config.yaml
n_layer: 12
n_experts: 32
d_expert: 96
norm_place: "pre"
positions: "rope"
rope_fraction: 1.0
parallel_block: false
init: "normal"
init_std_up: 0.0432
weight_decay: 0.0
lr_head: 0.00217
grad_clip: 2.0
seq_len: 512
doc_mask: true
steps: 7395
Below are experts of layer 2 (counted from 0) of a mixture-of-experts language model. Rows are named router (the router's row for the expert), gate (a neuron's input weights, with its number), up (a neuron's input weights, with its number) and show model dimensions 0-159. Each number is 128 + 24 x the weight over its row's rms, rounded and kept within 0 to 255. Numbers have three digits each.
Before each expert's rows: a language model's description of what the expert responds to. This comes from a sample of Wikipedia text that the model never trained on.

# expert 13
What it handles: Dashes and math symbols. En dashes in year and score ranges (2015–2018, 3–1), slashes, plus signs, dollar signs and LaTeX super- and subscript markers.
router:114102099124099160139111121067126135148151123143140120080148181162153152130145143114086090145100137104175145122128101130122102123133073100117140124088122204138156125117148091105123132128134124119118102151149131146146140141124110108122119124121165137143144167134173107152126146117139118165123149130147110178118134111127119087134116094152135113138103110112138114155148086122098129121163098142189152190141119140109125109132149108136124144173165119134108139143133087149108133112143143
gate0:095102127137093064114159142097084168141121153105135118106132097126099136111142104161138140149125119115145182110112134136160112138143147096095120112167144159153108117119130111101108082116123101103083133151166142113122128134160134109114158129141138160128093112163119144129170126098133109153122151122147100114180106131102130162148088147138168129141082167081156137160145122132132126139171119131172154097165118116133123117112162108145137134119093159109109165148090146167125159140152132
up0:107121128154072078134142188111062166174154147126113145114157088115098149134148073128161142141127111124151169114082125145175140123133123092112133112157112154131106117110146110128102096131117112097084151128167136118126119149149132134107154134136128130133070101153117152118158141101148129125091139142137118106141094142118120153123115150162140130103128127080135104173093136126134140146154107124145145077136109118141159141120137096121116136121098177138121123126118152123170124178131120
gate1:135133120146130135150115150097090144107137125121124133095168101089113126109110095113090147110116143110143171117096147145143085129125119141152126130122121144109113123170131132140130098153110116098127123122119143147134127159108124144103115093130148161114134128140141101113116108095138125120167143080191116117131169160154119150154085104118143102130151144119116112135121176115090057073081098145156118135100120138141151166093133145195096140152122147150121096161153137157100171142153110
up1:136167138151131116105110130153157108113122125088104109140108137197095092146141132128144173155110141142148128129133129136086169153095148099135143109167074142107128103078118158094106112105134136127169159145120119101167121067175138107133148197137093118128108125138116155114119123143116127127111173193082112122145121087118142124122144105104119158147098102128111146115129098121160153130145127105110133148150146066088062123168138090063106149104097122145198141143109131111156107116147122
gate2:167124156142139152100164106117132123150089138182147165160175168149116088155121139135139127153129097122138135135146155106138120159112163116120151139147112109081149142120146091119110109093156118153131158118103130134155075142155138130125130153127105095125136156134133120128168131104126081113115120170119104133097107144096147109136127106086142164135117128161138154126078096113117144167107132086142100167135141169123119176141125158062139101141083131188125103145162131123139134139127166
up2:142103119115112117113168131114120150138115134146111154166163137145130069144148151122139133131132094116139113120141121087150122182153142159130144099147115117080112111114115133121087165121122118154137130135105164158126101178114127153122111172101098118127140162153083117107165172112122129128117123132143112092114102090113137107118113135085118194094140128143147164179103119099130130140118179094115140156127098105115158152126120152105135114135099135221115120155148104104108122078166149
gate3:114122107121116120143087095136109132105063121182119104154104168159160187114123132131112090141087129067165098125142165080145098144131130146173125128137088131138114080132128095114151094161176083116137118146113161129128126117182150112096120102094128114096114135127106155124121140128127092107138123174136149127134090095100110110123165154124099104105139074111105158105104119147162077126151148132124127115114137116115112124176117094114129133103151142158154126133152123079096183111132148
up3:145140117114109130135112067117126154133041076187166136165106135152177142100139130126103070136099158077175134117148149117147118111150128114152114137145129110127095106123117089124129077147167101132131099150102172130143119130179121130100092082114125136100108139143137167125110122149142119135124125154149168124112095112140108097125119132113108089078132098097103149098118123139137077144157132134079113118120137117122116099157106149158136128085174141180165115136158130083137159118154149
gate4:105130162124120100128041161120122118109194155137093102142126107126126154139121091115161126125107125151164167122116101149141139129114152105152146141115149161127099156101150135092140089132127163132147160131111154111199145129137144098153102099133156134101098122112103130140125086114143164101145101147110096166121118173145117120128113112084082149111113114134139129123126138149128086123157134153155130145092127101160126111111149145125085113146102104179140142126110120155144153107115100
up4:127133157106131065117124149070157097121144137162133105126108133111170146151107130097164131111140100108120126161103084116146146133115122113133163154136148154105100148147133125152127088105147176098123158168115112142188092136166104148143080138157111122104122115095125121148140158123128125111172103115081143158120121155128125104120125130137101106111112157168108135150105112155120106123160125165142118148120150091137174125137170137112103119124147122124137113137144117156133127096117061
gate5:117136123124111148156113121168128152132142177136125125160143089120072159097122140126114110118122101177145098145094182125139162123135110072147163129100148124091167153077145150103136086174174121155103089101123162120146117102101131149098124109120158110174108111096137133111144093162150122133102160118163167138135133164115114141090170112141088126112132133115132142162128125139129100124158122060118104181131141095163134140136120151120161112129133133141125172105123174119148125086110126
up5:096155074123129159204133120132116141132139181109104132145136110124094128091099128136086108132123094158147136151084171140131138148150075102136146119132143132107172156077139149131145083145168126158112109144140171124104122062110120100082110120137143089161107108106123156117160101169138120123111136118162172123136137160113127142094164140127078127138146126122136120159125158151120107169117145094123110139127166109137120139134111137101120114129154133110121167142137190122155125099110127
gate6:128144162090137117078123124157082162110134127131102114116146116144136107142138110113168087126125106114150103122097147172157143113126158110132126130129118159167147118148108123129112142126163126158116130123106130164143158129123127150144129092123128105142149139117131139110081118143092129123121162075086106149081160160145141125083125123113188148135120150156138145142152134103139152100175115129173123123105141132139133122101165080160116111131102186107125115127147178168148188118098145
up6:131105101134181134113117151138153133132147100127160156126147113110113087114120164132132112188129104135146108104100123145166119150135102157137163141126158107130145131139136118101155156110107159142120135119127072078154124142092109149135092089103106095127150134164142135137110149154097114122151163148154119116119140133123103133144106128110158118126105202107110172099133139091079113125082114130138193142125098147118094147135144151189107116153101116151148136116118125153088134115102182
gate7:163141126103165097117193107150128150134136143082090139105125161130114100167138149094143147139153111095118135157130115134162135099111104133126115114171159116143143161196112123148155124087115138101136150140124156151154185130106135082161119109141142136118104088127156143106104152064147119121168113130129128123130093132157113149092162141164096123122147133164157166129127120118136139160118126093162133148114128169115125121111087108166147119143112151123105090140135107146125100157119116
up7:100112157128115149127061123105122087106133096158149117134123088124126098103119094125140127161121137105162174092100145132101120145123162155146127162135124157119112100095169134158096124179120166151126127101128108160114090157136135128105114136133141142144171137085155123164200117134078154115104155117132156110087103133124165116106120142119142143109127157150122126093115142129100150098112119138112094098121143146158136171171119159083084121111107118140154137144139129133147141128132126
gate8:152101130119117121152163118119142124080123102099166171137144098116120130140137153130104155074119141101141115148151167147145148139107129173123104120149097143143139116086165131103185178116140159096118117109166135147103161127148123131116144133122099159109143134141115127114080146151167133145118149137158117136142134161102109126141149127126140129177078182157130116127128136178132159120106144110091142095138112136149136071148137132105093116110100106168150102103137128108125120137136139
up8:117100108105141105136120133157161147115122105158171144136133071118133140149146102134123118106137083111128127154137153162116170157118108172104135142169113167175144104146163092106164179168133139104107161136127105116122121121110125154159132081127102136109133144115103103134119132155111102130146144110143116121148142143103136198128156108116143143127098172135127122150086122158131098141146136122104141082128108073160098143137162137128110099145070112168093124120140101090112135111138151
gate9:129137145135129148108185101189100123153104141138127177096123152127138140117078116088159142136170147130148137103143160120125098097111140169131107095105138145131149108121135154135116175150088087132155129139094186116099108158093148117119116178120158109162128136121099120106164115144129130087105106112160106114102114154113153133137132138157137129147126117161168137134141087183152191139159108135131112154136107114090129133123139121113117190141132111119142109126081128120087106127110141
up9:122160153168117142111169105175105145153126134120142152127114095130115130112122114083109143140150100160094136131142182113104140121112110103154138115149175153123142133138138129096145121156114114119159094084070161119111055165118127108156111139120134133158112118106127156113142091139135115079137099080131142099153114145138147121094163163162133126144101103121101077154146102156139150170119092135154112151146125093150133146138124164115166151117141102151108100150121123126137069108096126
gate10:089142073119090127104167136118109104137112123135129074131157121143112112143144119143122065138158135169096155155147162119136136134138122094116140120135091099138181147091095167103096104107132133163148134130124104118116196069137128137145106108105153118113115169131106128115125134098122101096122141122118135135064159171146116164154108113124141140104136157142133145117138154085168171122147136098146133146139104112171151145124105113142119124131134124148082184115127138108157141148166113
up10:137100169109170155134134118148136132106078164133136182117085150104143122081092106126125114121149152137119102115096130091099121112117114160153146126131119111145106108153157116133151169153143152128142106162098125148127068133143146140132165151122118129153115140100167127137131145112124115138126166128136097126162140077110145112103129159103107133142107106116106098134124090149122090139092160116104123098090155106112108125145135164138113094138145132084116089182163126190110109108157147
gate11:114117153132127164117121100102169152119102175143146150142138153148106085157110126134114103091130106139155096107144120109129102096145089171097122118103121082143132129109131118113135148103105159144161140149099074137173128136082143140168107098091132132120124146130139143135112135189112085122101135140168105105129132142146135111120157125118147099071123153139120122135111135138041117157149179086109079096110099123102128116120146106126122115158110117131107127122135163143163081135116148
up11:087106109125098149139126110126128139107183155145145112115147136135102098127121116129109116068132117134141144121150089123113167160105146163142149107086145161175115112144138149130123119142148113108176119125135103132142159146119179080114136071131129154112126080162170172134105088140105137113122119100187186118136155167114118128143108172135186111138135135102131114144094116138090154125137081106131138113119161155079132163124135142153161131152153140141132126131116157109132151115121126
gate12:120128092128114148124153132143115144152180096167118135100126163124094117109111139129102110154134155153107110186124115145120138122128134140107065151142118128149137158093115113136134206076143109146133120100151138110142140102142130150125110128163161132148087110105096165114138153182126111092138160143133139135124139139155108147154121084170109129145131146119125108168165141127152125126154136091127098180126113135145147132168138162134086137139148159121110174116141115114122092113086157
up12:152086140110113155160183127075109154113144162146141138165105143110153106172123131137153170115152125096133118144121105180198098131127110168081082108141081153122099131120132089140104160120107143127115174159127124149129109143158126091148146109152142066128133104106098095130092135087119115129125126135137113116110113101118145123122153144153153176109142147101131142099095139125157127142137078130153107102131107129139113134127132111091105126159123136105146127140138127134114106139158097
gate13:163102114114120130141148115123118132106099136126110141108107106119132162169153151141095102157132148151075118138093146145142167166120137112138145135123107167108119092129134087131164142119122122116113124138157109155140143166094109130128071117105186170131147158112117085147142084106149101123119164125099109118146123059121133088142078114141086147127119120162110146132111104117090128118108120156128129150143133110154168119133155090121130150125079111158145128118098095075120141127101113
up13:131126134103121144094144122105112118115082144136126101093085106150125154155150148138116105183173125130108111117104116144127164205093145104099131141122055166174140122148106075141148151138110107076115153097154099136086126127146142138111065069074151169124128148123149104125128105133141087147138143121093120117117141116115107131162094105148086119135174126138130155140135138143093149126118134163115084142177139121155131128124108127105118162117095106117144096079114138107130119151132147
gate14:110129162126106157115068118117166129095155167143146056105174121142170101083141111111098140133140190098137162110141109158155162119168123147124159112148134184121142142137150110143151145111127116116116115142073126135161122142167143139105131145124165163133127180120157090106122143091160157123105139112131165127158109100165098080144106103156130151160128129082127123131104090137108153126104084119089117143112136169124151089122200112074142117106142115148108149091129148101140118118114153
up14:105156164118130129133064115111133125094144193133120052093172108136154113087148127143135180131124150123147162134159133163159147134134132173129128139137133134133169147172129148158138117109108111121101129168117142119151113117125137154110152130124165131104139181124150066104110139128138170116096125109117139109148115119142082098099103133128134143141103133101133135135111102119115169125132090092078127136124141168133163087104193107088102119106128090165110127102135174143106123122132164
gate15:103158149104159163123112105089126120154107142095130170099147185123124105179095125169081162136110109144088110160113124133123115088083137094107137095123110119127136101116116130116113086143133164171114124141119153134119141111166161100133087115093141115163108147140108140126154131078138116171108122133136102124159154140133135129127138112124126106065128135070115185133110118132138110128163118164146115154158126146115160157141142094112167150088163152147114112189106127119156156149099140
up15:119132121111146124110141186115127102160108143128154166134125127082100125115123088125093121103119131145136129139115135134104095106130157111131168076147093155126165118137144157121141120143152154133133116107130143139095126144153148117123087136133113107164115125153161116125114123161130134146112102180135139151136124131125148128111136141096104105118146150061127125155107090144158159108167128141123146196181125130115125156146097105088161144099135123132099137158117104124128126162096156
gate16:105110131136118115133118140101156118160136090099143160113160114129138113138112134141172093118137118115111123160104154112114110156080106108122158137119106131144153126105072117113121135100185126128121171144202104146151120103138176129130125075133152154164138127100090111147140158108099117162147152124103130086102099149115111135123098139127113111143149121106123166132143129138097112159121132108150116172124120140139102116116112135139152139127117124125065143105136124059097165133115122
up16:179111147172123133081101104134093164114132174154114117104133140133123130122135136099072135139156106150166118103162119119142178094159129121116125131092168150099139152145178121152168142119119116131135084094073149113102114116114082128155144129122091099112114133134180164095108111147148112101115108142158103156148156117134125119115123100137110153121112131106118129126131142118120133074137102161115133129149140143108127110133143099124098175151154094119126137123133102175101124128117128
gate17:133134096137176122166121123126151113122112154089121091108141133129135115131158160135144120123121129119139113095171149110108125119139103095092136154093114163156158082140129174152100098136121153101158098128149148131160122148159141045110148130138127135112127128151097136129098151096158142127128115137116106081141159113173100122127150155120140115117133116136097152147155098173135131166109072121133102123139101159135106111163112124092090162147165135128125153099115132101162147105094163
up17:119111133139122132140116140141153147143121108139134182142110130108145133073125126107114135135130125122139105126103122136143158138139143144177144109170149108118141154116105130111115165135108158134107137167144083104133112080074116200159107144098116142113173153126138141142165089112111138127113127124158121147101116120084136102116118122138117134143125092127104129077095121139100084104122103168116182134078161147124119120083110135148155107155138111104164118169132103143127100113127085
gate18:168176169154127120153124147148103143130137110099121131121108121103159142117113169110145129116117111097131130136115108155168103187109132132133140084130153129124144119127111106134128121108113065138128134101169130137129152105104092099103145141169108172116088141121128163106128123179134155119132078105158127153121198098119099120133131131138099121178106120102112135162132129126134126084128111131157150160127162087139123123089117100138084195118138142178108133141122117078135114145183143
up18:169180167116099107146077175124081106144114136093100101110112090142139134105091153175169115074126103097133137163080133128133125087136128122125138157132139121109139061125135136160096134151154087146136138130144127095117095125111102114113154149142127099165113147145104141110162089122133092101117069114132113094125148107104134123132097090173110157125128154108121139136167124153151079099130094106091139127151105084108108159119135152112095185149150130122128109107114104139139112136117113
gate19:096168127118142119159139170081120113130121112166160091151107111119146115122123129127133152150113128132132104145118100102121104176119138127095142136100079173112131178107138140107134168159107111136167147094163131129140170080151151099115138140092167098152095126131131150148132148123186124099121115170086128154160145135111095160138134164132172149131141107091132122173101140135091111128158124105155109138092144144089126128154176088123134122175158145125105087122095119102128129155115148
up19:142152104176112134103117082130130107111120140151171171123148121142153096171136156133105075105138137134150118080128126160149144116108102140159115113119119133138144083090126127138115119074150106125078169131141130114126112134105131192157118182146116119139107104068114122129199101140092134129109161139138106125114107131103172137145113124125146130127137105121125114089110134167158133120157152114166130146152157132133137125137111142150128151125153097114148100130145157112120159141142075
gate20:093136110101144161113201099137124118118165101130125136146136113134146120104112136107189149162150116150137123117122147146171156116110144130128121097125163109143112137107101133099146131122080083124140097151150157113147105128139156132163134141095119140124100123123098133135095138102125129160158120124103110098140135140150141122150161130134150117157116054174193179116117123179102108118157107110153161132103111119119074111126148135163091151165148174155153065099126121112098122153117126
up20:148103119146122084133079141135151112114119127145110112111142147115105147123139108104120093116146150138121129133149140079122093141153150155100147136163091110108102108140170150171106154095153137129159139115092085146113125134137084145109136108122165116115166172087157123120143117136127116122142079130127157139117089153117089148085115153133098099112137179131100122126169141104139147170087142095104116115132132155149149128153115071132114083104120125116108130154138151146162138155130159
gate21:153113181136096100121127129100113136086132098128088111127152171121110134075121159128100154137114117118106142164139160132166132161111153143115147077127140149145094099094140138154106121125115133128121158134127137118113150124072126132155175141124162113144108108099103100133159155136153150118136106104122122106157138167120085080138140151095151115121127145143158130128134124129090123145114129201110135126126130062104143088113141080106134142108140112154152126117157160126131143134125112
up21:133119153147122108154115071150125120109137128138105110143166172107110108075140154135088139133153122116148129128132170172159145136112129139096157114146147154098073157097124119115114131132123136141092153119137136132105143134082110135128151116138126128103128048111140113130126133141134149128152092101130135128156144125123082089117131122092152150107124177127110157115154134129067112119117150169125158118123126097135148100122143109148123151125118115178155119097179136120161110137145104
gate22:127129134121121129115134136124097064166102128156131150181065111139113109125133105130115105153131123146095156129109088124142138108102144142202123127095135087140130160147124162130112127136102116139103108110100100105097101124158112143138139126144094124132133141112127118172149105083139139139120110115149140121098118181100158065143133127174130111128092142150137125118157125183113100174116140110130150137074109112086117163166103091129121125160166125143128137091166101159110114133150107
up22:164101104104086153100151146172147110099137153145125168145130126046139070132143127109126143118110180168120143091133108133132135145103123104128123158147136095081075102153138126137157138117175154145169128168097152112108133143137099154160126128142110100160145164124103133100119121114110121145123154133107117116081192119114159102121129105168142115143132206124131140133163106134119113155130140142155136136137132072119166133085130157117115130179121124157129164116132152110143159112122172
gate23:138123117103146156137098090136133101158086084136125126117129108125152090106125172122098120090130148109120126173125089154129125158123146163104100158103119131132109073138155104137118162152086167139142120110150116115112148119164122118114102116093112134109123125110152128164113123125138145132130117104104097106145081168143138079126176153132136141135115150153186167135110144159109127151144143156165111102103111143085122138128130153089094083117160071129149158158129111169110128152138170
up23:141114150098163114134170093148135053156127112109128162074123125099149089109120155087159118099165138100139165133127140148143115093121122143100098168115170110108126123147155129154116114128141124139157161119120137141097150159129130104119116127121115085153143118111170156131135107147140113131147147133145096124103077146155157117122162115157093104146095145168128169136141160132133131174155115107121103141099099133105107166116107146159122114141148122115119128135098120163153106134149122
gate24:068156159147093077126093133165117142138096109134103121119122100143121153091126118197159118124163121132181124121130098109125134130107138131102094139103106144136155112117130137080143148129149125105103120095135127112140133142153111136133100113083174113135101157139136134093119118128109153128132166191107133146102142138141110113103112150126147082117106131086159165153169108096086094135119119098081104177120139105148107108175129150084128144145118127129131101158139106110159122170131095
up24:165141130091151141124137178125156082133123140108151160152081083092100144128140125128103110085151168132083116130122152099131118110148110146153156127140139156106156121115116146121104110115114123142174131150113114150140131099131128130120128100140114142114173125105137136143165150141105082120118105103182105102109136110097145146127115100103122176132129157117118121119085122166170167118178118159165148097186094127146144118089177100161147137095131141123131152145124141100096141097115172
gate25:121111137097149101143097089101145120132163158140177068085153108158141130155137149080119175118114097165131159112112124071106179131145137160105130100104109165136101136161122155130160130124106162105138102120138115131113096104149147143113118166160124130132100153132135136120144153146116114084106118089110124095124177125136122141118112156130123136127146111174100119157091126138151158139132104097105138116139115148138179073147102129159109108141149119155100140138134108142120151056147132
up25:138154124145085139112123174133099120105128089093072174131118137074150148115149088158138058167131124123123118111128119183139090136111110070163153164141136106138126132128130121102145120124151085124121155120122125139142138143115126097110135100129097125160150107104129127132093117090140144171147139162164140167106100134107127126159123118136135098137127138109182108102146139116090104125112171144139113127103127095119090151100178137103133131092106141118159116150105132092132105170106146
gate26:147097141129160077138112139151154083123125131141156149109097099105096153167140102111142119156144156079141102110108173109100110111125094159177095168136147175105167116144102109127164118127121137120120121103141096145117107178060103107106151142133158090148147108139159142111191117165158139126121118132108124147142100130138147115131122169118179146142089175146095128101115146166131128124102146121124146129101106084096132151158135117142116134130098106144145123137140097119139164111120137
up26:125138144102084103156110139092138113112131165110147168153093126148116140161141090095122120089127123132167152077128126130121176129117154146123124134120115116126178117120159114122176125159149135127127149079102176128098112096164098112131157100129110117140168104151130113119164111058122146146131139105086136133126156190095158177100127134134114145146113107114112120104138104121151158122128107111101108082162123090160148101161117089109151146150141106122122120136110125115102131117132156
gate27:141127128135076089149089105102154113138098159098127111088125166159107133135125113097175124130138132113129163130161101135144174166142126189082110149133114141155125163135096125155123113132147153124098111128180156081114136109116158105096092141120146145117103097128078100124125129124118159150161112071100130154130074095132110124153107075151135077171163147127134147136125126088126151130148137121101083151160132119132137155107136149146092102119141146162119129139146129151153148129144124
up27:108114094121190118147104105129102130153144126087115144156119129135141091129177128111143117092162112137126127114130093120134148098131177107168117135123085159126119124137134150100160118140154104147117104103146100143145133118127129141103168118160141116179094107123119140135102112147110100101136177135124120127132150122122127144115098108147140130104130105110124112122116150167169173063150107112106111110158136164107110153129094121145150100155097108146120080150158112124127122114140156
gate28:130137083132119111106101174151125125134123103117170141127107154120139138079142095121143130127124129205128136103105154137115086190081165102150090124149137102101120119111144165113124119137175146164107148185138099146128111148085119133127119139122140163142150118144130106147128124167138129137103162081150132148074154148132129156121091097098096107125117096140109102154183114089127118123175104085156102109161149110161146117107119142130129189136099097158116108075120109165169151112133113
up28:099123134136142137166164126116109107134102137155093176157145150111122102143114147108140102092111122126113115145170164120126135138078143125114142086146116111115127150126131136139085110159120107134102112147132119143136132066156153098133131133162136134073101150120086161146045146112175120142125132147135114097117130114143124079100165120146153140112153168118123103132113140110078120125138146138146173197115129154121099154103116147150115089183147117091135108117121117149166089161166122
gate29:132094128129172117115105140142136126163182143109172158130146124142162115129132090123142134130151111171135133120190142124128127129137120143144122140121114162117114157140140118149195124116150092125123126158098134150100142112132133146094113133164112129134100113118155076135163136134099137111158183131137114139142128140137162109118121124126121114134129138089170104165199107112130139110156136126151170137126101121116117084140164129180139138132071144139097153099126156150137137111169116
up29:149145172150183108148150153130127098100119152113150136127161148172126094122122111149146098150133112152138145152121114156133135108150125154123108162125131130165141099157159107140166106127106140111139145130133126178144135167105116157101094155172139142163153133109182127152186132111116120135133160136126126100148150132135109111117167091113139150119113164103162126161151162119129151126131101143120157174149139133093146158137150188127180145177123159118137145115185115142133131142137133
gate30:097110115090117101131106160172145164102120131085154106080132121116129175089129108135109116121138143123093152136120141155127150151134105156146126130144116143135128148143120114126149120117142159116111126117130123124158077120176151123120110111172133159145106119150119129133146106149156143066102146127161081115119108128120110148140103118165137165139102174165147167157140102094167154088121151144075189118075108133176118200140129136096155128180120113143129114087135141128127122124134153
up30:119132116091091094106145107145116138094098110116124171131146113147131103101146109156116130100128125151098150141149146139148162120104104138146136158132155150091152126148148162144102143139138158141114122144117126142096144140116140099120138114146135135170135127114097167137134107155141159106097107129130138115180106133160140151124080168132114129128144142158156166116141121135175194137140138124108157102092146079178150163139131127081107134150113105105123126066144146127113146112156129
gate31:126084108119158137166116120115134149154149128139175145139145151178160107137157174171132151148138132151135068109160108109133139095129139144146140099142094119146134169137139126142132130129150126129140161108115149115146162106111153137143115103094143121096131109145118086135172087133110154121149135108064142123169100118108116115155121153154112101120125130088162149090157088154073131125080142145150148158107189129129112138147124104107084101128108070130132133168127152130136137106130127
up31:132120141113132128101148129137087140123108093172105135127126135093090113110107135145193122140160139135144135127141126147161092157105069118127094145154122131131134113131125141083118138159142141121092115137152109107154141183149067122108135120136103167126148177128172138136107134154116131137117171137136076110100174141142140140124120148142133071118097128150115128166147142084137103128086127195119106092183145095129113106117109126143089121148137108129145168129131122156135117117147162
gate32:106101129128137120105126107160148086133144145098155137122086118125142144137145138144105130114136166151063107112129112107160130113127081127095168157153108145093122158111147145093099091122123124135106115110146171148165178137152075111107099108136170144087123121150093111129131096130130130133136117119145095167102118135124136127100125131097134125176126152155135108152123112076163146140119148163140112146127152097142138156126113148127128147121087147141085157148114112198142119099141122
up32:153144147152127152125115136126138134129126151097079097122169154144105128154118108128091121150106130122132141116123126152119098137162157133148184140100136092153109080100120159191118159128165089142169131111128112125095156121131132128112124167143092132130138166156123115120077145118123119145096108130109107132134140127124132166121163161169129166143097097150128136147146129136138110127165113117132129129100143200148099129140154095136126085132162111133176098127119137131130123143090137
gate33:114128119101138170102099140161114158169076089132133147153120106136125126150117158123143140141101178087149159099132150133133103107130117161155106130130117143138093158122125169108128127148126117119127115150096147165099156161136154145134152105129161114128131128177155154162124156079146147151106125170092123128132113114149128167116128177166122172109139103127133155098134135128175125093117093123138134096083104159132134119139171127122085159087104130100179165114137121153143153125139116
up33:121152128145115141111102113160117145111145124104133123103149119127132130117130125084099127126128151131124114142133125137162122130099142114154111161145136144126102131111147172101131128136177120094146126101096114144106133136132150168148156096127126171141117110142122071152096102168119140144145131137126087112102172160120079130165109129085107188144131100120121126129145152105148142059153079180126148129130119067122123112134162129116117078095099169168157098141115151143097143104142161
gate34:113113145111137081156150102145138133073151164142129091140169114145137138109110150127151114179146129134153089158082093128110143138160088145111157119133120122145104123121143121122168162136145165119130157141132110141135151156093094153139142159144122103199128142118136139153121111136108119143124151144116135152120166118100118135142118085128100149114154092133160107102139109081189146128072126140116101133128150096116082137158093133118147139132154156111134084139129096124089071141123150
up34:120147102078151124111115110116151179107142074117117137152139101120138128146110135107129177108116154085136116125188158160123135145103122132099096137142192140157083154143142072129129150124092128128135143120116121126165093127115118130111126075108154163149170135127134120147131117173127103138142091107171130186118144131150164104154132165117143113128077139099157106132153121108113142152116164132100118116143133086158096146139149138152095108171141131114115091099165110127171116093159136
gate35:112110113128145138128109119155095136110159106141135132158119087193146082116122138124113136110099157122125141135118116127141158173142133135123112131107143126157088136113110153133117132142131097155110146126120081142141141139163130156129106127182096103120160125134123139164154134135148120142112123133156121096134126176120116162114127172140157123154108163094162098096143127151133132168149089178122123162152098122126134132049136131160157165162112085145157139120112111123094100146151120
up35:139116118135148179143139157108156100099080125108135134089126139081149152130134167157174155148149140151104136107116125129105121099124127135174105118121116145103176119153129108168125127115117148129129109148145179093112128123080102126126112134106159133156080149137104148129084145102123174123119135140098161138073143096157134098144108105141085169112141106162146141118117106123144137100109166094132140119124162102114152120185117135085109106106137151119072113154104133146170139110147144
gate36:117136111133172095139095132109138140147124134140147145107157100130126085125101156142144134144122126116141136116173137096131126175141111176086119112113131118147105097154119107128129089120098140154166127128151147136134125129117157155139157120126144175133114182113118099189163108161130110118099124089144107101112053179137148129063123134148116123126093113146107122157099120146123128118108129145115074112125128132117137152124088094134095083158123090140121126118158142158115178094139112
up36:116110119156114150111134152132108137160108129093110118112137116102128102121103124135112086121116138149152144123087133125136107137146129134110120120147147126127071114176143138120131118175102104116152092161120151110097154137101174152131190114100109102121134158132128128115107165118093105080115141131139109147163136118114162100110126115121126169140173088165140174138137160125099169089112099097150107104133086154147147134148133146162126111154151167107088161142136131136093154107120126
gate37:141145128102106155129090094117124107161141125134136144154116165131080128140130136124131119159127127112099120124096134119186154081124157163127124081140107112116135179136104114128124112138140100081084075099130132138117117150100104133121140140099122094157140130155119139170137128111139118147148109106131145106111132127131152146095138127118162120116137121083141111169131122118107133126124138173119152139146104078099136098105164112107169130155155106182112138157093162123130126167146112
up37:145130140110121126093115091127138110143165117127126132145132116107082147112144124123119125180116143122092128123089118108186144115144144139098136076125083114154138145129098124113139141121136089106073105109133127124109137133127138131144142151080136129119126148141143140177155136085136127157149087104136152108106122137113136158133123122094157120134125110093140104163134148129119147115133126169098129140147124073115132089071143111120160118154148096167135150141123161141139120176117119
gate38:147131157154111137131133098157162110118058157126116083140170104099126122143112161115125116099109137093120097124136127146114132111143154096130141142127135154124128098145156154127123126108130123160134124115147142126129157101104145140108160148120099119080166197121171118174108119125155107131161146124083098148146141149126104154133154153204123131147127125160165170104094116085152127110172135153100144102130123069131115123140127104109144153143177137144128147121181126149116153153169092
up38:085135104140126097141131146077135153117150112140143136125121144163124154117182081117146157123101111120125168129125097136084168133155086147098123107119118088152108137117116101113113108183126143102113123100111142131108137108155113110122114137157116145126159135154071115134123130090081176127078121109146131119171081145140128119100073133139118134159130155076119076082179115146129150146117155134112091126148165151171120134086109155122139118117091137156158152140142133135150162141137159
gate39:136157113135115106143095140152109080116151111099142108113113104140077097113098142113085158111142183158163149123116122162137147141171091147082111163154109160157085102129118131135104126115112171134136141123160138143182127124124156129148132146160117136110116099145151151132121109137133150169116133135111128136181092152171111151119118109135109145141152127168117147156151132150102180151128138102129132092093151150101120090097135147144152142141116155126128142137108142129116152132115140
up39:104142157129134135062142121124113102120110097143128177113113080120087130100154131132154123116150127154144157099137156139119125163139124113142128104114182116127128135147167120119130087127129164120131102163179100132084120151112109151127124146093123106110143154091128131147119079114122059122114102135147137165093124115085153150165126120191115129122141137112104135123153122168164130127088152173120138120187116138131153176156130152140121188149123118087109132130109149169186111097137118
gate40:133127119143103130149117096109177122160095105162102105171126139080112173111115159111126102087142098131129157126148151154138125182146124140128150131100116117150107138130137109122151157114130124160128176143126094082136093102097132119170145108119124139144123140118189095118152156127115156151129132100114120167095125144129134136134132142131110072123122104126123142117153113157077128180160157118110131106116126144129128128135176097149123135114147110117121110083136188111145132142113085
up40:119144140137148139102130152187102159076174140080141161129122115117141077146150123155133136114137148128133142118121147105124145124151133091119085118160158138162171125112119151120094119153128137108118116128145160145131132158132118178112108181097142095124142097127108121128120115114115133094123150147113156090164092122123129135136118092150130159109130131131140109169131158089156138093120135124143127107137092102152118118128094156092125118104102111137133137176140087162111157134171161
gate41:133117125121149131132087130072097158102127125140147169132120091083119146085130132123147097097134128122154095169113164132111118122136102118111132116177080135150158117130115149148124167100124124141134109161109136143125073141108123105122169098111154120154103107161120118129145126069138146135098097089163168157157149172133165179127095118158110113105123075125107123165123089088149120113080184091117111144122112138109096133165121142150155132121141114124155128150094105139102159130132136
up41:156127141124129143137141091144124129149112118098091163137129148120099103163097081147129109108096155104113154146129150123151153118134134121110109117124120118136092155139135110134125099123113146139079130130173153139129188133105076137119069156150146083087067120161109118126138114072103164090100134153181151102138113090127154099113141097130143118114108135123148163143172099141120138121131134113088146156105164154155094119142128135136123128145177100136133159136095132141110111108128158
gate42:123139141123085119114109128105129099147156125137120112109118141150167126136138128136102110092127100157134121109122139141125123113126129125115083118128129173132132097088101129130104137147117130111107182080141172141128109136129136109135141135139129117107094107114138158119139113129166122131136083111128138118137159125136106107099090092117097132129107103071129199141124115146120099093110102162100140175097179143083129101092139163133107074169148124112125156103138144151108138165150118
up42:124129110145092134107095168083128119140124145156123143117134142154173108121127097113082110129122104168169117139090128119122150135135127122134138121133101134121149174101093151130078158115132144105116154076137154106139110171175161113121133135126109160080134112126129131138143121140153116120146102119140146116154165119131079103131103116116113140151129133088141164142117161154081115135131125144116162134146173109087104124109150134120086074145128130091096117076099111146109119148138118